python train.py --n_experts=16 --experts_per_token=2 --balance_loss=0.00169 --norm="rmsnorm" --optimizer="muon_variant" --seq_len=1024
Below are experts of layer 6 (counted from 0) of a mixture-of-experts language model. Rows are named router (the router's row for the expert), gate (a neuron's input weights, with its number), up (a neuron's input weights, with its number) and show model dimensions 160-199. Each number is 128 + 24 x the weight over its row's rms, rounded and kept within 0 to 255. Numbers have three digits each.
Before each expert's rows: "comes after" lists some tokens at least twice as common just before its tokens as in all text; "gets" lists some tokens that make up at least twice as much of what it gets as of all text. This comes from a sample of Wikipedia text that the model never trained on. Tokens count by the router's weight.

# expert 14
comes after: " | ", "0", "1", "–", "2", " "
gets: " | ", "0", "–", "3", "1", " "
router:104143145089103081168143169159137179126137104140153117105148113130081112130132163084123129125100144099131096122112140126
gate0:104139119144106122120132153147129105111119146094118108134113141165181119120116124104087146106131130110142107141142164086
up0:098134106142143123106161149136128130123124139128173114130094116186148148115135084129092168118133140123142058146123133120
gate1:133123148130064101141089117110132125105084156110109122115129148123139154099096162133166123111126111125124097158125100147
up1:123115133111126134122109077071139123077135171117132131161139124105166160169086129139160140119102136109129148137122112125
gate2:141135156106139107099136118118122158147140146163104167132152137176113112082097130172105074143200131087138090098137123079
up2:131142135134140108132100109130112129117152115152102127140189104082121152129116127130102130155094149091137109159135124108
gate3:141153062120130156139129115126162128109104141129161167125124120163164091125116111139193134109112149109142108138129101128
up3:167106110143090112137105136138158138074127161136144179110134124178143117133104154170120139150122118151098126138125107117
gate4:150146116123083083122123130104098126159187123122137132131135177153145149156196116124109060117128123148117138094152141132
up4:169115139107082103098111122115086125131116140076105135124123127096134106070115135118114125146118117107099113139112124125
gate5:134085123111129117115095134116125132116128093074127113189184101097139131095168139131127119113152090173127081144132140149
up5:174130127165085155106144099115137119128135122128141135113125112120173097148158138120128157119112124143130129084133124154
gate6:077129149107118160115137111071098139124121118120131085108155142102107164141144153116185138119100141111177092146147127115
up6:209137122158159145144136131123129122161146117070121124135136137131155089115093130153104153118146086170091183141137125149
gate7:112093147150115138106121128095110163121126139158107123098100113167131109086121138112128133123139165111130139168113117167
up7:117128114107099126146118126117088134094125125186130138102138105167146141120112146124096094118133132128146132181083144123
gate8:096155144152118125107151158109129098154143080136129143141105141174114077167129101131146143102146121095138113154106122179
up8:133113125120103126123094122120140114071118150128146142098125121104161178096117177067099084127104152132105138131105165114
gate9:113120106089151136088143150159107152139151152177101118112147146145145164126130130158108181182117134139091133103141130126
up9:124177122135122125078136087149134152139111165167126134127112123170134192141078138152139160144115122122127137143105144123
gate10:130144160166127128125103186074116153116126136144113115137116108150169110101135133127128131133124106111177195139089138117
up10:115150126156149117120104147169136143119142087096104125154164125119136162090105132094130120085098147143130161135093140149
gate11:123105134128118139144102107124143143129145116081112147152098101135084144127123137121171129137128101111107160087163135162
up11:103147128117129126094134133137091106093179132108099075129143164150123122114136138138126105132081154140138102159133119093
gate12:109143147102162079158182129145156146122110130140129101148151111107116123104134135162098144097113150084155141132098098158
up12:114126107132135142136144162162138146133141168095132079106136092152112149106114091141130083098119134118172172128103113123
gate13:138128174131118133162087153106076147141122137120139119190143191108142114143094179129111146123137097114155135152107114142
up13:098137204090117093131124164137133088138171146112137124156097108140157128119130136092095118080176113135125116174096138121
gate14:140108111112138155129142173123140152103132137098118156148107113114148117151117132150133158160094176140117094163116167112
up14:108133167134102120098094132143124142132124130087147189155110121091108120149159094125109104138175141132146165122109141123
gate15:125109117132098138128117151147126118120150120126113147128122101124124133116164110133124174131098101089173117158115091160
up15:114143121104154114120161116142123107111132116114117108117141121131082116096068136134127101139143113105138131105127140101
gate16:156091103136093085128114120134116127133164113145103108126161096102099114127132144119136153107090112154180153109157158116
up16:089105129176143143136170120123112070101136092111117120146136055117117092140098152102169132085108108120123109146174114114
gate17:112171150115119111141145162150122133135111140089112087112146104117126107126121097127082102148128135124119151070143153147
up17:124137171137146145133087131074124127111139140165141071133143126153155127110147115120158112114155140157119116167136160141
gate18:161130133118108157135133153157113155127100116095143124133096147154178123162130107121108145114105136114148162120161077128
up18:154120146140133163113137129131119168098131103092142130099105140151158120135153068145111102095106120162134142115142084144
gate19:101136175132126111150104175092170170155160106177101084128078101117116154118160124125138112150171123176116130112111062149
up19:124171156092134122174143163086117146089094119127142139117159099140129132117135109083150103125123123145155099120113099116
gate20:119178112160108106102135107122142135129107109132118163124072092109127099142106122130162138124117127141156138151131129143
up20:100145111105132159116155172132118151119115133134117135124130177102112154130090126154128119126112121117100168147140156115
gate21:136152098157130082158124126149108127139095090141146120106161119168138146106135132160138144168121150155169119149051142159
up21:128110092146133126117089146146124126140146146183106099164162119112113146164130097132083100152090071108134136153090092095
gate22:153140176099148167118111134089161122121125107108116150105128084126139102120151114106098166141114113145118119112134136116
up22:153149124109121157129156141133157092139105096120173128131176138116095086116092085139121098082113146134136136098102194137
gate23:126150145128102185113121140145137118137126123113117110156128126178090156148130143139149117115129127109190110081160126158
up23:086109118149140085135115145095122143154163141125131115126147101115132105114136117097134128162125118150157144166129128150
gate24:099137107095130153132151169076144128124087154095101125130105160091095117125131128119136143159136096129146156077181106132
up24:110145124144119170103117105159171125136115130110117113111150125151110160115192130140120073121101146147132155134123124120
gate25:136130160086098106138094142180100094158114120142116087125060132197103134132149147132119133142124116145118110165132107096
up25:146135158155140169150123155102139114118108157158114139101106127163153166087093101124133125109149105081146122144112114128
gate26:143140149122132128149141125156138114140133093116134148108102114154113130137103138112107104133147166167149124105143098150
up26:168135148123115151167140154136101117122123146174152121122152097155142160111104109127159104142128135089118143129114090112
gate27:182098142101093174144110090203109125142091109121108153074155115161121145145138125129138161151097128145101115102149099096
up27:117119161145155201123145134193118138105124116129128122127136101138132105127113090138154153112131113157103135116131129138
gate28:139130158090131136158159136148130146169104123105157095137170112108119099130084151138136136139154118132128150090133140117
up28:130135143153130124148093076158154134091135127108094096130122119167111109078103148132109154097115117113147158089113095162
gate29:072121148165086122116119153122133120170104132115124148107164092129122132106119163121186113141140127120137097171135102086
up29:134145129127129102121129081100150118098123112143106126133092175111096129120135112116087168148131112110078102098117160164
gate30:162144126179145133103093139140080140135123095136173101132113109114119086134133181159101155132093082125100156179099129119
up30:104091153151118144166115116134120129115084141137141151136117167137110124112145102116098120137132124133081187128176127123
gate31:146155154112152099089135145109081092156166140133120133127117145140104130129114165151169098149151099124130091110170176103
up31:138117110171150092092111129077126109104125124128149144130156094127136149109125120147147135128119081131122086119141143119
gate32:099134154113129142134131131136118117109140132164123133157120109144125137124097143129126113106156097123130169124129122117
up32:147149113114154096142150100127131126123140144157127099109133165132125113186163089085112115110110130108106121096132147151
gate33:110134128128110130106115134187146135092119119125134127133102087127144151108153111115158131111142152154142179189111130111
up33:144125047137119147105173121138092119147167128141135135135125150138145165160109122114155146140125114100148079121140126128
gate34:131143128154107169109123137126122158117123129107153148133122178194141206086126134128113139122127134112102168123152145146
up34:099073144142088120162133093123136138163164106093156099099182123138078147126116143139137108147140106123118087147100132115
gate35:129134125078120118170155146121108123101122095126126073149112127123138128176145135072089111137118123114132108086133101140
up35:145153099143142101133143152102130116081158146123132136143142118121121125134175143102109137140141126117123101096165155149
gate36:155123162146103130120096129113120148121143125162095171106139105126116117113164114175103143140138123135135151171121124112
up36:112125133149145084122141136125122085149129134152112106151174146157190115139095125128129103133124114130094118157126130100
gate37:131117092118096138123098163147136143133168147150117134142119135083130123141110128141139141167120120133143121121143112148
up37:099137127147144095137124093084099111153133108179131158092105148199122108118141128132125110082089140104137136152142145110
gate38:103159157093106115154140087147137122180107133111129115099145167098092119134107167148073128149138155134108138104125164163
up38:122158141088134064141152116148155128166138157112119119152126147138105141129134088153075126150168157089108148129094119137
gate39:161072162131103105107136112149106114125144111107127113127140102108165065125131130163119163144141139144115076137120150116
up39:125137107143158086136098108114106156162113123158140138139131128135136145127117154089144146130122105128108097121142138153
gate40:082141140155115144100127154129130093146133089169108120141145143116101128121149116099131131170150159089178110139076136134
up40:123084129097120092142176147138134114138124130136095132126175084141086153124105152140146113144173155129166134083101166125
gate41:122098083133134134118145093106129146078120119134119169179161129126157160091068118105150094119137125154161121165180096115
up41:143127146109150120127081150164138105133108108081133125102058115131133117130204108100171138149116165157069162107109117099
gate42:111143120124145131132120158114104130142138138126152124132147133159097110135122113139153157072105129136123124114135140167
up42:137132183154111124102132110145131118113129097162127107120154099094142133139157154144109143106145119104155107093095112126
gate43:125125084136122129155114171144125147157101130123114113173117109144101110098168130132144099159153151130138087140120144153
up43:173170118131166138125110104147106111145130148125095104164111182154097163126127163124150126107128119122112126090162113140
gate44:081127127126139128111106118135118112147123133111153094092147148090147109117155162139104117067155093132082094178101152083
up44:119105121124118103158147105160121122082126157113136060104141124133128124130163141099094137083118139120085102123123114126
gate45:134150127161112100116121108143144119125165100135161111131104124133127142120166143136139157129150138161150164138111153121
up45:125148109120144149131155094126165127179138163172128106148129097107148145124113110117167135108177133101149150141093146170
gate46:147177104130108091147115117122117114114139098132112134149091111122150194105134152122121112149132124151140198144120132156
up46:117119114104116139198136151163105117112147147132107147127141153145114149161155150088134130149116125162147144143126167134
gate47:136086110111100104155079144115113159159092120088192112081150123152104080160124139084098144130110122124119121099071077071
up47:146136111113102166118133115156100117157153135164095161145087131162115136127081098098158127139169112142106153102143182112
gate48:107143141108115113126149153138128147159100126141121150124164158152120140119120159140112085126111168146124144096110138114
up48:090134116102115104120098137117130097143134112156155107148118151085086139157189129141104156105120116105129114182129091143
gate49:097109157125121123172147150111117174165121111150146120096116143103093130110085137108112156118130096128116154132096134174
up49:149154159123147184136114144086125126137118122141127146118120106145118159139102137168117109134165113131146170134157137128
gate50:142137136134167104123153133101061114138166130140147121133153143108116110144137123142169128101127190131085171159117131104
up50:143137130152167112085132183087092111132133125100124139141091160104121128137139122169120140091100192139100147133079149106
gate51:117134151152124125143161173100117146108153148138145098169103120143100129137092107138142154126128113105157168134118117148
up51:086122127149120107103082115099119157121139121137103134165169132079121126120127178138104157118085109130159169131116138118
gate52:118134147135103127122163140134096148184157090128139097130097119130104116125128125128127105153101155134129121132099139151
up52:142158178145115108092107143161115101155143140112125140113176123160149158136163134139086101134129117176120103115108127141
gate53:148112111115138151141111100129104155115140080114108132146131164120079136153128117117139160117145154120118106104117106156
up53:098129136100122129122161137094166127126135136175149192132122087123110122165197136079126144131118161121120125113188097103
gate54:143113138157106093124129121155143088130140127133096121127141109139121100125124116152141140136104136185120149094110131124
up54:181100121126159138136131113098110109109156112139122157120108113101133117179122142105129132122130111100111080115079137147
gate55:122108098086080121150150137127121134123121078136159148159090124124125132137176155107174125129136154155160089101131103123
up55:153143130189135113120119152122118126161115087149108100148103148143111115132106142160100117148131119146167144109138104132
gate56:125082100103109112164081139141136168119121135094163122127121113077145140135132159113125131139091103111120136116075124109
up56:138149132153145127116139093092122125134152097152102137135140143112092142109087162134117151138153140114119177144145155144
gate57:111111154124105170134141098119146137146161147140107122143120120164132141113121141113146112106130123158045106141137134114
up57:105088142144150065143132143135171115147145123125109103065135160128069169103122165126113127127150156117120123098135184104
gate58:111127144143116137142140164071109123119095104119124150140124110131117118157165147106148104131149133149077178086181141135
up58:112119151131162114111106117134113112125127118127119140174132131145135134125106157114157104101121107173128131139111144126
gate59:154147177111155135148135139116176133088142100160140088125120084063148146161124141107096162125151181106112114107123164141
up59:157122158114110134109152161142124176082140195157125096117137127068165106125124119101127140084124130121114122102153147141
gate60:158115128151116127164105169113176120107120140154118106162116178148123130115158143132122188094090135110121161154121121133
up60:116115122119135108141139104110076134115151121137118122102097105065111120144123121146114096131124166125093154130110158154
gate61:131135097123125139086099102188094156099144100133091129101114089106120116092137172148149132098064119137168132123092100102
up61:112145132109136103101121112117159166142131116135123118110120089128185133141165128105211138137085105125151136074155103148
gate62:144135136151141131127140095105105134143131123117122155107149154163135167165150151127149113126097163171135115107136139109
up62:116141137106130136143105135123121142131103100132118186114149145154126113180143135139160153176111146140119120114088149118
gate63:158167124122046154138157152091115111132112081093113128115162104139142103105126156140146146126118114140170102125133083091
up63:093152131116128126148145131123167138119122143160139109135189147111132162131101137157113190163180186075142104139097144140
gate64:064095134125111105111148101127136125113113116105164144085145141129107120152149163103119122114089123134149197132151134132
up64:136135144121092081089118122152101116124154162116102090108147157127145176130136123123122130129112122137157120160096175132
gate65:105097144119080151158143078132167153132146129155082120121094099130149094112127110121131096141154111115093125141153146094
up65:100118125159145125113124109156159136131089120141077087102111117133115151135149118139114108096149111131122117140145151099
gate66:111112128136103120133140096121136131109111084091166154124084126128143106143127111153122124128102149155137122072127104145
up66:146132147088115113147138174132111159100131140171126160129146129115164164151135096123123111096149144106126124127145132153
gate67:123092119131153170131122103125066176129120187112130131168138114128155168086130149120146144117099170131180153182127124104
up67:135149154123161138114121124123092136116123118104156154137150110131153127151095154127100080108114162152145164138119110111
gate68:112131155136131165141074135138092099143124140169096076122147133091124127146126130107109135126140109148092105144123134154
up68:146171160127122141135114127150126127117114142116137110114128145121114120135110143165145170149112093093072164128150149149
gate69:141137117130135115163138135116124165125116151075160096128170119143111126148116137133108158084176100142164127130120147142
up69:152099162121133179120131095112080099092144131169151157106113140132168143104137142137142109114117086131098118163131091110
gate70:149155117107123111138136159118115145169101140077157125133141124089129162120112166096110139097122159138187108173148131140
up70:155140105130094191126136115089131139122156146077084134137157117121144120097134125109074166120121142088165128131100127101
gate71:110140180105146162158121129149132104131149160126170079149109145125131125173123127166089086112153141143111139102158086133
up71:132097118133102135135085149145141114111129129122158106075174150096149130139090127145136163179169115109113140127113141124
gate72:150123129149116133173063128103123085087128167123168086132155100112133181089153158117072127131145154143149120187099109121
up72:104119145119116148145092135123172118120161119122138135152112101095111143098138132104108097151150107076163099137117107161
gate73:119116142146103092147080188115143143126137076090133137113104144117138158121168115100107142167158100110160164122107138180
up73:115127095110121125176080060150108184157157134136126123138136130140141156129099090127143096122076140154149156190080181125
gate74:108113110089133090134154176116156156124096100091126139096100104109126172098081094098126195139123134120122075163144138112
up74:169099146120132155149118090138111120129138128144119156146106156160112116121157134113116096157149129130104179094137172112
gate75:120147183118154137157135139149105134111137129096132108109160125101120135126117100120154118133145150110175119112106138100
up75:172121119122089133141126116137079182167117099154092138102158117133164120111136128146110117123115113145137106108109097140
gate76:117150194149111106108134140152117150152123108086162093168136165107164128140193150102144165093143148155162172128130109153
up76:159136136144177121144117105175088126091114132141123087144117143131108125083140140164100145096166163155135176095122196139
gate77:134118136111111093116116134131143131122104128118088119166109162149134135112115162115120124091141109146062129157138113145
up77:143106130144107093155141060138140145114119123123150110176062127176137143109133122116141171093158155126141127131145174145
gate78:108136119149103095082122132137083122163078096151083119119156146077117168098077116129112087112127136140094126164099114109
up78:116132137136101119169153164137136134117073134090081124138123135115135173149129152156122110143112163167131133134149109165
gate79:145117157149134133143121139080095117101136133091153160103141104088149120073123146109150104106135091144101140157125094136
up79:092174130092148098130144145148160122174096130146074130135132123166096092182106132142122144132095144076123121145118138107
gate80:149167132125129142173114103143139092080103095131126083115112098183102084122103150167121159149128142106134138117127113133
up80:075126111125105094172095129080146131108126086149136138127105111152081107096146178133159106152151161138107122124138125145
gate81:116127156125117169092111117115154137088132178132119140145119128153146149126198165157135087089141160151121097155069140117
up81:118140108131158112153132136119141106109114126181091133115163085130130154127108138159107109096104150157158148152130098110
gate82:116161173079161090137093137155142123130116167154127158138098153144124163158141131118113126155147114138089124135111113134
up82:088129103104137148107141136143180064109099148117131129130122155171117132151157113152161112140152116110100112089096142145
gate83:080154170135090137135120143113127122105120120117139114132125101151106149103110094158120118122120120146134099121150119074
up83:126171162135148134122110121108133128108135099143135110109133131117105139158128149140107105103134123135139087098128121100
gate84:128113135115125132144133109116119150133106093090141115162111113093161101145096135091129153123122145114187142099169136101
up84:115104108102124129124087083150160105163139145139157122132094100115184121095122124097119108154112139096183109093161138138
gate85:141104146109106115085096141158131201113143131117147186103159176131108132151145114126153107126137115133123097095112132112
up85:137162142103154138135163137125131047125108120144112130111092103102161153136104164156065111132133136111097112156132127189
gate86:103139145132125134124123143156103096097149150147125147115127091136154099074134096153149116138105185156103173142116151153
up86:106118108123130101148141189166131126119130122129141147091165122104122147133084129123146157128075127164138140124132169140
gate87:112121098116103108130083138124113125091112179109152133131132103127134123137167141160131158132117158086152115135120155154
up87:097118089111097121098092114102160162051097159146142137164143098129167127115127142135132133156116112091109109139112134147
gate88:133121158143166135144159124110113142112100136138141093139138110125110138131183104118112096134106152110171128130122100185
up88:147119083140144133102125126168099095161155146102105139183164140116114127082114157151148116117164113153085135109155153121
gate89:151166133117144141134126139095112163083145110093110114134128082155117114117095147151096150156137141134170133106102111121
up89:116145110147128110128104126137115119137111125106144146107085123095129097106132092131099105111108139119156140122121115151
gate90:123113147161151133112124113124152121100106127123126131158127130146114148107116166148104121134126122107129141101131167110
up90:127122110124141112105157121126091138125117080108100140149111091111150133130136108123076151114112094064142127120159116095
gate91:121106161107134118163153188138171112162152123125112150178139127116117108114093149104160124129145149134117150149098153149
up91:126127142112125116152127155134135125140108128111097140147110102124108108089064130127136119158141126112143161116138125101
gate92:095121172138084124146152110186107088099169140072137073093125124133122164120149117141117140156086149110128103110115121154
up92:173160150151139136146136136122148140121088093112116054147111120086118130129121108115126141120119110118167108119115112134
gate93:115125163134120099098105107108150104125134105113097126158116154114125125088145149150095089143104078088133152111131126131
up93:171126129110103083138120095107100079124124117124153128176101146146154099080135166102145137170131095093111124127110096125
gate94:116089142135076173163129150132130133142121121134129100132104122135138117156135127142137110110112144170166126096153099132
up94:167139092124112109154166125125121128113125145120128112130141127189149161134128116108132115110160095134123162118098121127
gate95:105141172120119111108169111139158126171145144125145149112138138115159184152134116093179150113107137136136143150121115108
up95:150089091132146119134115091136116175096136122172126137104126110157114072126142113158116131116151122150113081125100081106